Weights of a small mixture-of-experts language model, trained from scratch on English Wikipedia.
Size: 10 layers, width 256, 33.8M parameters.
Experts: 16 experts in each of 5 layers, 1 pick a token.
Training: a variant of Adam for the experts, 700M tokens, 10674 steps.
Below are experts of layer 4 (counted from 0) of a mixture-of-experts language model. Rows are named router (the router's row for the expert), down (a neuron's output weights, with its number) and show model dimensions 0-255. Each number is 128 + 24 x the weight over its row's rms, rounded and kept within 0 to 255.
Before each expert's rows: a language model's description of what the expert responds to. This comes from a sample of Wikipedia text that the model never trained on.

# expert 0
What it handles: Mostly "of" after part, end, half or direction words in geographic text, e.g. northern part of, north of, end of.
router [107 118  99  81 157  84  69 110 120 161 143  95 118  90  91 117 144 149 123 164  75 101 132 141 106 102 145 120 128 136  94  98 157 106 122 110 128  98  91 123 142 125 128 125 186 119  98 144 113  87 170 136 147 122 129 127 138 114 110 117 113 104  89 132 186 108 156 113 156 127 113 158 103  88 145  96 127 144 138 176 167 125 170 149 165 104 127 140 157 121 111 136 143 132 106  99  99 123 146 111 155 126 114 139 137 104 141 120 102 107 165 148 137  99 107 111 163 139 100  98 108 111 114 131 181  70  81 141 135  90 164 128 130 143 117  96 103 124 146 148 124 157 117 113 168 148 105 107 101 112 138 122  85  93 171 101 127 151 165 116 129 160 108 146 122 187  99 139 121 152 137 143 117 145 142 162  88 119 139 131 131 171 173 166 118 143 128 129 115 140 129 156 121 129 168 130 150 146 127 185 109 155 124 128 109 136 157 149 169  77 112 110 149 116 123 127 146 123  98 143 123 148 121 110 182 121 128 127 150 106 127 127 148 126 119 129 137 163 101 142 170 117 118  91 146 133 117 120 129 105 133 138 142 133 105 121]
down4 [ 82 150 113 135 182  93 112 135 105 139 169 132 120 122 101 137 112 170  68 110 102 140 165 124 118 136 110 129 195 133 140 103 104 157  78 158 141 122 137 151 134 144 147 162 111 122  91  99  87 138 131 147 106  95 129 158 124  80 150 119 127 160 137 116 161 145 116 130 125 149 130 120 103 112 163 146 105 157 134 151 132 131 110  94 124 133 152 100 124 104 121 128 107  99 138  79 108 145 153 117 147 129 109 127 164  97 140 109 110 115 117 108 143 143 168 115 118 130 120 113 126 139 132 158 139 124 159  62 148 148  97 138 125 133 145 131 141 132 127 130  91  97 179 167 197 165 173 107 120 131 146 137 130 150  91  57 125 142 140 165 128 167 146 107 111 142 162 145  94 132 139  96  74 147 138 139 187 110 154 157 171 113 130 126 119 144 141 136  87 131 120 130 142 109 142 122 124 135 125 113 150  86 105 133 150 123 127 155 138 113 123 104 140 102 166 175  94 125 137 103 142 105 142 141 134 150 112 102 132 135 159 115 110  80 162 126 119 149 115 111 113  90 110 132 109 152 111 108 150  71 126 112 123 139 121 106]
down5 [126 154 119 138 138  87 116 165 176 121 159 115 125 111  84 121 127 109 142 125 164 127 106 158 143 128 118 108 106 124 107 123 137 117 132 143  76 120 143  98 129 128 118  89 157 128 164 168 113 115 145 114 172 130 149 107 144 129  92 166 172 114 137 100  96 148  96 127 128 132 114 142  75 130 135 143 132 130 107 126 104 102 130 175 117 141 124 178 114 125 161 130 124 114 104 122 122 141 143 152  96  70 148 176  75  67 133 134  99 132 132  77 117 150 120 115 128 135 147 143 140 142 106 102 123  95 109 150 120 189 102 109  94 163 138 163 155 123 119 109 136 100 106 126 131 128 108 123 142 129 145 137  99 126 109  97 137 156 141 144 113 102 108 186 192 133 120 173 148 127 115  74  95 113 157 137 138 110 129 136 121 139 136  90 112 132 146 122 171 170 115 112 143 124 144 137 149 159 155 155 152 167 116  91 101 114 161 131  85 156  72 139 109 125 152 114  96 137 130 137 146 131 109 158 150 138 145 113 138 118 103  94 139  86 105 142 156  95 120 130 136 126 129 159 122 150 112 106 144  86 112 144 175 176 150 118]
down6 [130 109 159 169 139 178 110 119 112 139 145 141 145 120 136 146 136 148 110 123  79 106 134 147 122 177 103 125 139 107 153 168 137 142 121 151 151 138 143 132 141 126 100 160 114 122 156 131 136  86 132 119 118 127 160 130  93 139 150 162 117 146 141  98 136 164 154  62 113 142 118 130  97 189 138 121 118  98 103 145  96 116 123  86 158 113 121  66 120 117 130 159 171 160 120  93 148 176 159 141 126 139 140 113 117 139 122 120  98 185  93 165 176 141 165 153 162 101 120 154 130 172 123 129 136 112 151 142 148 156  73  76 134 141 126 125 119 106  92 114 109  85  73 169 120 123 117 128 143 132 149 142 131 133 126 121 119 108  98 130 173 137  93 117 100 131  83  84 139 106 137 124 112 129 126 123 108 129 127 126 156 145 121 111 146 141 111 142 143 130  94 112  87 115 139 131 145  97 159 111 142 121  91 136 148 144  68 127 133 126 151 105 160  93 140 142  97 107 127 135 135 141 170 126 148 136 101  93 133 169 118 150 161 144 146 129  98  74 116 106 117 108 119 109 126 142 141 102 142 175 132 101 108 116  76 124]
down7 [114 128  99 153 141 172 143 106 113 156 139 134 109 145 120 120 148 107  81 122 146 118  80 111 135 125 103 110  85 111  98 111 158 100 156 148 147 119 140 138  62 114 102 164  92 109 117 144 140 117 118  78 148 131 116 125 130 138  81  93 142 156 144  98  84 107 121 122 148 123 161 124 100 138 134 116 115 204 152 123 180 109 116 164 102 125 146  76 135 122 164 123 140 128 124 120  75 158 124 142 129 140 148 114 155 116 117 123 104 104 125  82 105 163 183 116 135 104 145 165 114 120 131 116 133 121 139 131 141 176 126 139 149 151 168  88 111 134 111 124 123 135 141 165 111 123 157  74 113 143  95 136 103 154 132  87 102 135 131 134 117 130  77 111 141 108 126 134 140  84 149 114 149 138 142 125 151 108 135 162 139 121  96 122 156 134 129 134 149 180  99 142 151 101 107 131  93 119 133 145 189  94 132 154 148 108 127 137  71 110 154 102 141 155 125 154 140 110 122 166 162 120 144 119 175 115 146 160 125 166 122 128 182 123 108 134  79 122 123 134  95 143 162 120 150 116 102 123 119 125 137 124 123 168 151 147]
down8 [ 97  99 168 104 119 141  73 159 117 108 144 133 129 116 127 161 120  81 132 127 122 126 122 147 103 109 108 167 170 117 140 151 126 154  97  86 147  73 102 134  96 132 140 113 145 122 152 135  99 137  97 109 128 110 171 125 160 169 142 167 139 118  92 117 141 132 126  58 139 134  96 139 124 120 164 114 124 118  85 180 169 136  86 130 114 140 147 126 124 152 134 124 141  84 154  71  66 108 110 131 108 136 142 177 199 118  92 145 116 122 102 144 140 119  88  91 110 113 124 167 129 118 125 135 134 141 114 143 151  94 125 147 130  98 150 122 149 139 141 155 143 153 126 122 149 105 125 149 100 105 112 150 122 111 111 103 181 126 143 147 141 166 126 135 140 126 153  93 144 114 104 136 142 139 146 172 177 126 136 103 133 136 149 146 143 143 132 127 129 125 104 121  70 106 151 123 134 130 159 136 119 125 118 118 129 144 138 103 146  94 107 135 102 166  92  95 109 176 138 110 173  93 130 159 108 134 139  85 163 146 147 119 154 115 145 135 151 142 112  99 179 156 163 137 132 135 105 152 146 116 108 106 123 104 136  92]
down9 [152 161 145  96 120  97 107 114 160 116 101 114 155 146 106 137 156 112 111 131 126  98 169 175 146 144 116 144 180 150 127 133 133 137 163 114 148 131 127 128 129 136 128 128 137 134 125 102 138 129 116  60 108 105 120 132  99 127 106 158 138 133 131 166  89  87 132 163 122 168 113 142 109 145 125 125 104 103 123 182 141 145 161  84 139 144 143 111 140 146 133 119 137 144 127 106 124 136 110 159 124 136 124 156 130 117 125 111 202 109 132 107 121 118 115 126 147 124 111  79  73 125 155 120 151  99  56 138 112 114 136 126 127 133 169 138 191 162 109 130 156 120 124 187 128 144 154 138 104 132 137 113 192 116 159 116 104 132 148 106 107 143 169 139 150 162  89 107 137  93 144 117 103 114 135 136  86  71 133  84 151 115 111 113 142 125 120 125  87 124 119 118 124 122  96 163 128 149 123 110 155 135 108 116 142 111  97 117 155 132 123 144  82 144 106 146 162 133 134 149 103 127 110 175 151 146 171 123  99 121 134 125 166  79 108 101 137 153 145 139 122 150 106  97 147 147  70 114 111 115 111 145 172 103  99  96]
down10 [142 134 128 130 133 103 104 167 172 152 138  98 131 121 129 138 141 168 128 130 145 152  92 104 153 118 121 128  86 106 114  81 131 140 135 137 120 137 118  94 111 144 151 122 123 128  87 115 122 144 108 141 132 117 120 132 106 113 128 175 135 122 142 110  87  88 143 116 142 134 143 138 198  92 139  94  62 149 121 148 124 148 101 165  63 123 144 160 137 112 140 155 141 161 120 122 144 136 109 120 140 160 147 127 143 129 112 130 120 142 146 132 140 139 186  95 114 186 130 135 118 117 136  57 137  91 138 138 160 116  94 123 150 135 121 106 109 147 112 171 100  96 123 137 102 124 148 103 141 112 133 143 122 129 135 127 156  99 109 117 136 117 126 132 167 130 109 102 143 129 138  97 150 145 216 108 136 125 138 133  88 117 140 116 144 132 151 126 185 119 143 134 139 139 186 135 140 107 124 136 106  75 141 100 122  80 147 103 143 151 116 135 151 109 114 158 117 132 189 129  89  76  93 120 103 126 143 137 109 115 175 137 128 118 127 137  99 140 123  79 111 142 108 170 107 131 153 176 137 130 147 146 108 147 144  68]
down11 [ 89  87 134 112 154 141 138 138  93 113 105 107 107 125 134 129 156 150 122 135 128 132 179 122  77 139 142 153 139 126 160 109  99 134 122 147 128 172 153 125 112 131 126 144 135 107  95 113 120 127 121 119 144 135 152 150 142 143 120 101 105 125 128 107 104 154 132 151  93 130 107  71 101 163 117 107 115 148 117 167  96 150 112 115 127 121 146  99 145 115 138 146 137 111 156 148 117 107 112 110 139 173 161 111 107 132 112 162 145 149 135 109  78  93 140 181 149 121 129 115 195 134  99 106 158 115 123 113 133 137 173 135 140 139  99 124 152  81  84 149  70 148  89 165 144 153  90 137 136 143 137 113 120  96 132 127 107 110 187 109 130 133 162 118 136 136 116 167 104 168 186 102  73 129 142 148 134 152 164 111 169 138 162 122 136 100 140 150 117 118 129 100 144 122 142 125 139 121  97 159 106 145 134 149 120 131 138 114  81 175 159 157 135 109 115  92 131 126 120 136 105 127 193  63 169 127  99 128 113  99 136 123 109  72 107 136  88 109 133 100 127 147 122 131 122 127 122  94 124 103 143 178 133 141 145 146]
down12 [157 136 110 140 116 119 180 114 125  95 177 106 144  89 122 132 176 156 142 114 136 112 145 146 131 102 126 130 125 110 164 101 153 112 115 155  92  76 126 152 142 112 167 120 162 145 101 105 140  83 153 133 118 145 128 102 103 124 167 129 149 165 139 131 112 131  88 151 117 116 114 167  92 109 129  72 102 128  87 122 117 155 138 128  82 119  95 115 127 130 128 156 148 136 122 154  98 115 141 143 155 171 133 114 100 145 130 125 128 113 158 108 118 150 136 128 149 151 127 104 108 113 121 109 140 112 131 152 109 127 174 105 155 131 152 117 125 133 156 169 173 148 134  99 159 123 128 126 141 165 128 165 135  75 165 105 129 112 151 125 153 121 119  83  99 112 134 108 106 119 132  83 116 107 124 122  97 124 102 155 172 157 135 175 159 136 121 151 132  87 125 118 132 133  95 140 156 147 112 113 144 140 123 103 141 141 127 145 108 137  94  94 157 157 169  97 183 139  86 162 137 103 117 121 101 112 134 146 111 114 160 133 108  93 199 103 128 165 176 150 163 121 114 111 132  91 139 103  99  90  92 122 132 147  96  89]
down13 [119 141 113 166 117 140 145 120 146 138 139 118 133 103  75 185  95 141 133 112 108 128 144 128 160 140 132 151 145 104 158 145 116 155 119 156 122 147 133 129 129  72 113 134 122 140 137 128 124 146 133  91 133 139 145 126 113  94 161 175 181 140 122  88 117 101  98 110 124 110 129 129 173 141 169 162 145 105 143 163 111 129 152 138 127  89 155  70 113 130 104  91 200 101 144 109 148 143 141 126 135 114 129 119 142 139 139 191 158 121 145 164 126 150  68 107 126 131 101 159 146 113 136 122 109 157  60 111  92  97 131 113 174 124 113 130  71 100 113 137 157 156 143 104 144 124 111 104 158 124 152 130 155 112 141 152 116 114 123 119 113 152  80 158 142 140 172  89 116 140 102 128 140 161  77 108 138  80 150  83 132 160 132 118 126 145 125 180 126 125 130 113 130  75  91 143 111 139 143 135 127 115 122 104 138  94 143 158  92 128 139 134 137 139 136 142 140 140 122  96 125 159 145  94 144 131 131 112 116  92  93 131 117 124 146 133 103 126 166 116 145 135 111 157  96 107 113 166 125  86 134 163 163 125  99 111]
down14 [138 110 132 157 127 135 105 140  85  88 127 121 127 144 137 129 152  80 113 158 101  82 132 113 156 132 122  87 132 161 151  84 116 127  99 113 108 129 184  93 126 128 156 112 137 121 139 182 140 147 160  82 166 108 150 133 135 164 140 106 120 168 156 129 153 120 132 139 167 166 137 134 159 116 141 136 110  97 157 108 109 157 134 119 119 136 131 141 163 115  73  87 169  95 114 133 116 144 108 124 136 158 166 134 167  98 131 141  87 167 102 114 123 107 106 149 150 147 151 126 148 131  74 146 124 104  95 103 112 115 172 138 138 108 157 174 110 120 142 108 181 100 156 120 148 131  77 136 147 124 112 152 122 130 123 161 158 101 136 122 156 114 125 130 141 115 115  87 136 127 147  92 134 152 127 149 113 147 127  98 111 194 121  97 146 113 136 111 165 133 122 153 124 138  67  99 154 125 132 135 152 130 104 119  85 162 118 137 116 118 159 113 120 104 131  88 131 135 123 135 120 155 121 108 125 124 135 130 112 134 102 103 120 125  99  54 133 158 106 118 156 165 113  82 129 112 149 158 165 126  86 148  97 129 112 156]
down15 [120 132 130 116 139 111 172 105  90  97 100 125 170 125 128 120  91 127 152 105 121 128 137 126 153  98 152 102 127 140 179 101 144 129 150  82 104 152 111 120 125 168  71 143 171 183 138 114 134 135 146 106 130 122 108 106 102 106 141 108 113  88  97 170 118 145 124 102 133 133  91 162 117  86 144 123 134 100 167  89 138 124 165 145 136 134 112 101 172 116 126 121 122 132 143 138 117 161 119 142 125 103  82 178 142 107 147 150 155 143 108 168 168 121 112 136 106 129 137  96  89 140 134 137 153 116 110 151 100 128 100 143 127 168 101 136 133 118 157 146 152 112 170 119 148 116 107 164 125  80 154 103 113  84  98 157 109 167 127 172 135 144 153 101 156 145  91 158 166 164 120 103 123 115  66 114 150 157 159 136 152 120 113  96 136 149 123 144 101 128 147 121 115 158 140 128 134 119 149 112 140 132 127 116 155 145 114  82 143 113  79 137  98 167 105 122 126 173 134  61 134 130 151  93 132 117 104 127 125 147 129 101  96 121 140 149 111 153 121 179 100 137 156 115 108 117 148 153  90 103 149 154 114 137 120 130]
down16 [136 133 124 111 186 158 147 140 125 125  85 161 152 122 126 126 134 104 100 117  86 145 137 120 166 102  97  98 155 127 116 159 160 123 132 149 109 154 132 133 131 113  83 143 159 171 126 102 138 104 128 160 112 143 122 116 110 103 110 130 150 123 129 100  94 133 129 132 113 145 151 128 110  67 141 111 114 132 154 129 128 112  90 163 155 103 117 170 159 109 112 124 127 136 164 131 120 160  78 150 121 131 119 125 111 128 145  99 165  86 139 179 132  84 108 152 134 117 112 166 142 131 118  86  99 125 123 123 154 116 129 135 132  90 136 154 113 104 130 181 145 176 154 107 158  96 141 100 109 120 152 135 121 105 146 116 153 156 152 139 152 131 139 120 139 122  95 118 100 123 133  97 133  97 144 139 125 126 136 121 110 150 112 112  96 122 142 159 196 174 106 141 109 158 169 106 152 108  95 164 150 144  83 117  87 142  88 109 124 143 158 154  98 145 138 101 150 125 120 100  88 137 140 142 168 105 132 105 119 164 124 116 134 157 112 155 102  76 163 111 116 169 111 103 114 101 153 110 118 124 123  79 156 144 115 204]
down17 [126 152 127 106 139 137 119 104 116  73 130 143 102 119 158 168 128 168 117 182 105  95 131 149 162 136 113 150 133 154  99 147 148 147 134 132  96 145 178 149 107 140 143 102 141 117 136 110 145 123 129  96 157 114 109 147 144 147 121  73 154 104 145 154  68 111 114 141 130 138 102 128 116 167 125 125 103 164 131 154 103 143 142 100 163  95 135 127 118 142 109  97 131 143 113 122  96 184 131 111 143 146 145 126  87 136 131 107 157 123 112 176 103 167 123 106 172 109 172 117 124 147 182 107 109 120 157 131 123 126 145 150  94 173 145 130 138 120 125 143 142  40 119 124  96 146 149 110 127 126 150 116 107 145 131 153 125 143 112 112 120 127 105 122 134  91 115 107 110 108 150 134 145  76  77  89  70 131 169 136  93 146 151 146 137 158 126 158  94 132 106 111 108 141 147 144  66 137 142 129  76 143 155 107 112 113  80  85 165 147 133 129 125 146 154  80 140  93 117 166 122 119 140 129 161 116 130 126 119 117 146 136 118 132 170 139 135 116 125 133 131 135 122 107  83 111 116 155 109 170 145 120 136 137 152 119]
down18 [105 124 144  92 129 124 153 150 202 110 132 163 158 163 143 125 163 125 172 115 173 185 102 134 125 150 162  88  69 155 165 148 107 119 123 143 133 137 155 181 147 178 132 150 139 124 143 123 157 138 100 109 123 107 113 124 170 142  98 183 125 109 146 114 113 103 146 153 126 119 147 128 129 138 104  96  95 100 132 126 156 104 116 111  79 143 149 151 111 119 112 107  98 127 111 111 108 133 134 111 125 129 131  96 168 144 130 143 145 120 106 109 126 108 110 118 140 142 139  81  82 137 148  85 113 129 163  99  86 128 127  94 117 147 141 125 100 162 115  73 113 161  98 108 143 138 131 160 143 100 114 145 127 122 146  81 121 103 144 117  96 144 109 159 138 106 127  97 104 116 109 110 187 106 136 139 160 134 122 170 125 129  96  89 143 116 165 129 121  89 161 130  96 109 103 140 137 168 128 124 115 121 125 119 184 158 168 150  96 159 149 145 126 150  99 118 127 117  91 117 108 111  93 127 120 137 121 160  89 131 128 128 140 153 103 135 152 144 101 118 131 117 160 135 128  98 108 158 166 100 138  98 109 154 128 148]
down19 [129 113 111 109 101 104 138 123 151 129 160 101  89 133 131 106 120 145 119 156 115 177  83  79 109 137 122 138 164 114 142 142 116 130 135 100 102 116 115 178 112 122 139 137  93 170 150 132 129 156 170 145  86 150 111 143 142 120 143 148 164 107 150 126 103 127 140 153  99 117 119 120 172 122 156 118 180 125 108 121  94 159  95 166 169 113 124 135 132  93 141 135 116 124 130 109 173 118 141  85 114  73 126 105 136 158  93  98 130 149  88 122 151 109 107  93 133 150 176 104 135 114 107 116  95 111 150 130 128 104 146 104 156 110 101  71 159 164 157 147 115 146 156 117 107 128 149 120 131 156 103 170 129 151  95 137 157 147 110 135 139 131  87 143 145 137  94 152 135 114 132 183  84 145 134 103 141 116 114 121 119 152  88 114 125 131 165 142 115 121 136 137 142 136 106 134 140 125 129 104 147  92 170 117 171 135 151 140 109  96 142 126 142 150 172 129 125  79 149 118  77 110  91 130 148 145 118 176  80 175 111 109 155 137 154 161 127 136 177 110 121 108 115 136 110 165 165 147 105 129 119  96 107 101 123 101]
down20 [145 114 163 105 127 159 127 122 124 124 140 113 156 147 129 116 134 134 136 112 114 118 121 132 128 136 142 120 115 110 147 133 124 145 115 157 124 151 121 103 112 125 140 155 119  76  97 143 121 177 115 136 160 164 126 136 202 100 138 134 140 147 129 150 137 142 121 141 116 131 129 138 101 126 156 146 118 124 118 113 148 139 124 134 131 172  78 123 117 132 130 136 118 127 162 140 158 120 164 140 153 138 125 119 154 140  84 100 116 203 154  99 143 111 113  85  85  72 126  65 180 132  81 153  87 118 132 125 122 109 100 118 160 148 135 131 121 151 134 102  61 116 160 172 112 120  93 123 143 127 104 138 104 160  96 101 111 165  77 155 130 144 132  91 134 144  67 138 154 189 126 142 115 153 116 156 138 117 100  99 102 114 108 153 101 116 194  93 114 178 134  97 135 126 165 186 124 143 125 137 147 161 150 142 102 135 127 110 103 137 158 119  97 105 105 131 103 125 155  72 165 124 153 128 111 115 136 116 140 116 125 127 163 144  91 121 129 120 104 122  74 162 137 145 148 127 107 132 108 114 137 124 131 106 126 114]
down21 [120 171  78 143 146 108 138 110 157 128 140 112 136 118 118 115 140  83 148 114 136 138  92 103 135 127 120  87 126  85 207 104 119 149  89 143 133 107 101 138 165 105 101 163  97 161 118 115 171 151 121 170 117 137 162 165 146 130 147 172 103 121 139 127 168 121 123 145 143 122 143 172 115 167 115 129 164 149 169 101 123  75 102 123 132 110 151  92 165 135 111 130 129 132 136 137 144 147 144 130 150  99 121 102 112 107 109 153 169 134  77 111 132 109 143 128 114 119 136 142 136 149 140 125 138 115  98 162 174 122 108 129 147 114  95 108 100 122  73 142 138 140 169 122 110 123  90 133 136 184 118 103 106 129 109 107 135 131 154 104 141  86 138 109 160 100 138 102  94 165  90 111 147 124 145  96 128 149 143 117 154 160 110 161 106 107 135  82 148 126 156 156 104 136 136 118 162 128 115  74 115 150 130 147 142 131 115 106 121  91 122 127 109 138  92 167 126 116 123 135 150 124  73 122 124 114 143 153 137 149 132 111 129 155 139 179  95 114 123 140 118 124 143 120 136 109 125 160 145 198 149  93 154 127  97  82]
down22 [133  78  94 169 148 137 111 141 118 122 123 165 114 139 151  99  73 118 106 148  63 111 143 158 142 117 122 113 111 153 156 104 206 161 178 164 142 174 140 102 152 145 129 127 130 105 145 139 128 120 156 107 156 115 140  87 109 122 110 165 143 112 132 114 149 137 141 142 112 115 113 128 133  95 152 127 163 105 161 158  82 127 127 116 143  87 157 174 159 137 118 150 103 120 131 145 151 130 127 118 111 150 141 106 127 126 115 144 159  79 144 114 136  73 116 124 144 140 152 120 101 114 143 135 136 144  91 137 128 100 143 154 143  93 154 110 175 122 141 150 143 172 103 102 163 122 124 116 149 150 123 121 143 131  91 120 127 146 168 136 104 152 145 125 144 130 135 105 126  93  78 144  65  84 167 142 119 110 118 126 153 100 145 115 122 125 111 103 125 133 130 166 146 133 110 139 127  80 157 109 108 121 143  89 130 103  66 135 131 136 112 141 108 108 118 127 136 121 115 112 100 158 132 174 173 110  87 120 103 125 115  79 174  99 141 151 133  99 117 137 145 125 136 103 138  78 129 156 116 109 159 135 164 102 133 147]
down23 [112 158 114  89 121 151 152 146 115  96 173 128  83 155 145 120 132 182 111 136 138 127  85 158 167 156 143 136 102 151 155 122  65 151 103 123 130 151  91 173  99 138 136 138 180 143 133 135 114 140 167 170 138 132 145 133 131  99 120 122 129  90 125 134 117 126 125 152 109 141 126 113 169 123 122 156  88  70  94 148 124 127 145 152 140 153 115 105  89  87 153 117 141 117 110 152 133 137 158 129 133 136 185 129 151 135 106 115 114 111 147 151 105 169  98 121 144 140 110 124 158 145  90  86 158 157 139 141 113  90 121 120 177 146 125 131 130 135 120 133 116 146 128 116 153 142 111 135 137 163 125 129 127 114 153 128 122 117 128 106 117 118 130 103 125 143 135 114 126 113 107 145 133  84 147 114 143 132  91 134 110  90 106 152 147  98 141 145 156 120  91 141 106 114 140 140 152 164 110 103 126 115 104 150 146 104  97  47 117 116 119  91 156 135 108 155 123 123 149 143 106 120 110 124 129 153 103 154 118 153 113 199 140 150 117 128 174  87 123 173  98 137 105 130 104  86 181  79 145 125 105 139  88 154  75 107]
down24 [124 134 163 145 173 125 148 121 127 108  78 149 121 120 137 172 118 171 108 172 114 162 122 161 114  97 104  97 119 144 123 152  88 130 112 139 128 113  53 107 125  92 129  97 135  90 123 129 111 141 126 121 116 147 146 173  90 171  81 101 133 166 108 122 134 148 161 138 134 150 127 109 137 132 113 105 127 155 143 109 160 152 138 103 147 152 123  89 164 141 148 104 135 180 126 111 106 116 143 103 153 160 135 142 183  99 152 158  71 162 112  96 123 151 132 110 157  91 108 135 153 136 101 115  94 135 118 102 165 139 153 114 146 151 114 160 133 113 116 150 146  99 160 141 140 114 118 141 133 110 133 107 101 129 107  95 115 148 143 124 156  81 136 134 121  94 129  98 131  90 160 142  97 129 100 104 129 163 135 146 123 128 102 141  97 132 159 159 150 148 111 171 141 141 144 106 103 143 126 171 130 119 166 108 123 145 178 172 104 164 151 101 133 123 124 124 132 106 126 133 115 103 103 157 132 141 136  87 156 121 130 143  80 111 143 141 116 140 143  79 102 172 141 145  94 115  98  78  97 132  99  92 122 143 131 136]
down25 [101 120 155 117 121 134 133 111 155 169 138 117 133 112 156 116 102 156 123 148 116 127 198 121 124 116 144 137 134  95 130 106 117 114 133 111 111 124 155 163 101 143 109  61 153 131 106 115 160 127 136 122 121 122  92 146  93 115 106 105 129 155 161 121 136 101 129 168 135 140 134 165  63 114  83 104 154 184 115  90 130 119 139 158  87 114 136 130 100 143 142 144 138 161  81 126  92 161 167 144 117 134 104  93  78 138 126 173 103 132 121 145 103 122 122 148 149 151 163 120 110 119 134 150 114 108 135 109 115 118 131 137 115 135 156  86 121 121 112 152 153 182 133 124 126 136 127 167 122 117 156 126 129 140 148 142 127 145 112 130 131 109  99 168 111 133 151 124 169 125  86  71 140 134 176  92 119 147 153 117 109  96 100 135 125 106 116 137 104 154 127 136 177 125 113 169 148 126 135 155 161 163 153 121  98  72 175 125 116 118  91 122  93 142  94 114 125 110 182 147 137 115  79 111 103 112 173 120 122 151 156 132 144 125 103 160 136 121  91 122 133 126 131 164 143  60 149 132 133 105 134 145 100 164 123 143]
down26 [ 85 153 117 161 154  91  97 123 137 135 136 139 126 102 121  98 102 142 102 105 116 148 176 140 179 148 148 122  80 118 123 177 136 116  88 114  91 138 161 109 132 149 167 115 125 144 104 110 125 127 129 122 131 118 129 143 181 113 146 119 143 141 130 134 135 144 151 112  87 114 117  77 122 170 157 130 140 143 127 168  91 136  87 109  96 123  97 123 124 140  82 135 132 120 139 122 164 124 166  96 129  83 107 126 143  89 130 115 137  96 154 105 107 119  96 145 112 106 111 129 139  88 156 123 102 170 155 111 131 176 112 139 129 156 120 136  61  93 110 138 173 122 127 150 116 171 133 139 103 135  78 126 137 115 141 128 150  97  95 117 155 109  93  99 115 217 150 109 125 138 126  91 128 142 149 129 107 155 160 116 143 133 142 146 158 101 104 136  96 137 131 125 159 108 182 131 165 111 155 111 126 122 153 118 119 157 120 138 141 122 142 111 141 132 142 155 144 106 135 109 127 110 173 152 132  94 128 132 148 121 121 155  96 106 130 175 150 117 114  95 172 168 125 106 140 119 118 163 138 114 125 114 143 157 191 122]
down27 [145 166 161 164 171 168 131 123 113 153 100 179 179 143 127 110  98 129 142 114  92 126  94 134  94 107 160 107 126 172 140 101  99 107 139 136 106 124 165 142 167 165 174 158 140 108 151  99 146 140 109  88 109  85 118 105 148  88 141  94  97 158 129 147 119 127 120 160 109 180 123 106 136 108 110 142 135 131 103 126 135 138 127  87 140 137 172 130 173  98 165 104 125 122 107 153 103 122 147 146 137 123 104  86 137 132 107 104 160 104 152 138 120 130 102 116 135 145 142 156 126 145 153 111 132 181  76 143 114 112 105 102 142 129 153  87 147 148 161 137 118 153 125  86 149 152 110 114 143 113 115 117 128 151 104 150 133 130 100 101 123 179 115  80 159 107 109 101 114 135 122 116 118 159 156 121 162  99 160 130 163 149 126  91  79 106 148 157 120 122 153 150 127 125 139 166  99  82 136  61 177 109 131 126 127 119 174  99 139 124 110 157 104  94 169 137 125 127 130 124 138 125 128 128 151 117 154 111 127 115 122  96 146 158  90 128 135 118 138 135  98  94 117 122 100 141 126 156 148 134 146 132 123 100  95 100]
down28 [ 85 128 125 142  86 154  94  63 132 150 121 152 118  91 134 119  93 153 124 116 150 156 145 125 101 140 138 111 139 138  74 138 167 155 120 140 112  94 122  87 134 130 125 140 123 112 106 131 115 102 151 126 136  70  92 145 162 165  94 173 109 110  95 163 149 116 140 163 143 140 135 160 136  90 164 115 123 118 125  93 118  88 152 152 104 154 158 117 177 113 109 121 135 118 142  90 115  91 125  80 149 109 123 153 124 135 114 127 139  97 123 133 109 115 153 163 119 119 145 102 186 110 145 167 147 105 146 104 101 156 141 146 150 153 137  95 123 123 155 115 136 131 118 162 112 123  98 143 128 113 168 132 140 127 122 111 167 185 113 140  99 143 117 115 155 129 112 127 123 122 145 140 111 134 102 118  92 163 168 123 149 118 138 123 138 153  58 184 106 144 102 158 149 167 157 136  95 165 146 168  81 146 129 109 134 157 100 110 130 110 120 115 157 141 125 177 127 158 110 166 176 125  96 124 118 157 155 123 125 118 149  88 106 112  89 118 120 123 145 123 141 102 129 114 136 135 113 120 103 103 105 179 130 117 127 118]
down29 [ 89 131 124 132 149 111 118 130 150 124 109 125 145 129 112 122 151 147 122 101 124 168 109 133 123 150  97 118 119 135 112 132  88 107 110 126  85 130 113 119 102 122 138 194 121  99 136 121 140 178 157 105  90 111 143 171 145 105 105 155 121  91 175 124 106 148 133 142 128 166 182  96 163 153 119 125 125 123 121 169  79 145 106 162 155  96 132 142 149 127  87 151  94 115 159 130 163 129 117 133 153 116 133 151 143 132 103  93 131 104 116 129 161 141 142 147 129 135 113  98 138 139 135  94 151 174 125 137  94 121 110 111 173 160 143 115  92  89 113  89 161 123 117 124 149 173 106 139 127 109 145 135  94 123 147 131 125 106 113 119 183 100 149 133 150 133 113  88 100 176 138 149  90 102  98 155  96 142 137 125 150  91 132 119 109 123 146  98  92  79 165 157 133 126 153 119 143 117 149 122 129 134 136 126 171 115 155 156 104 172 129 148 110 146  89 150 109 126  75  68 124 162 161 167 102 134  64 128 116 123 133 108 109 154  94 135 107 114 130 139 157 142 109  98 140 157 142 134 101  99 122 128 156 170 135 127]
down30 [111 101  84  95 154 118 167 109 120 140 105  87 132 160 144 125 129  57 146 105 116 122  87 153  50 138 144  93 121 135 164 138  93 167 121 124 125 148 154 167 130  94 171 111 140 115 111  75 145 126 132 135 142 115 160  82  94 133 117 188 165 148 113 162 135 152  96 118 108 111 136 147 156 118 139  89 143 128 117 136 129 143 104 196 116 111 124 140  88 138 150 102 117 141 113 155 141 160 114 120 108 116 129 140 158 120 127 154 142 125  94 134 148 134 113 114  97 124 145 157 129 106 102  95  98 177 144 120 142 110  54 141  93 152 127 145 141 109 121 131 139 167 117 181 144 126 123 123  99 112 153 151  92 101 113 114 100 149 126  82 140 129 159 131 149 158 124 128 106 126 125 123 141  75 138 125 143 130 136 159 132 120 123 148 154 169 150 149 132 110 140 134 129 128 139 130  99 146 118 133 158 145 106 120 180 136  90 112 167 153 123  69 111 109 104 100 121 119 140 131 131 162 127 120 132 147 176 108 115 138 146 121 106 102 118 116 167 139 127 112 158 170 124 141 135 135 100 116 172 128 134 128 121 144  89 150]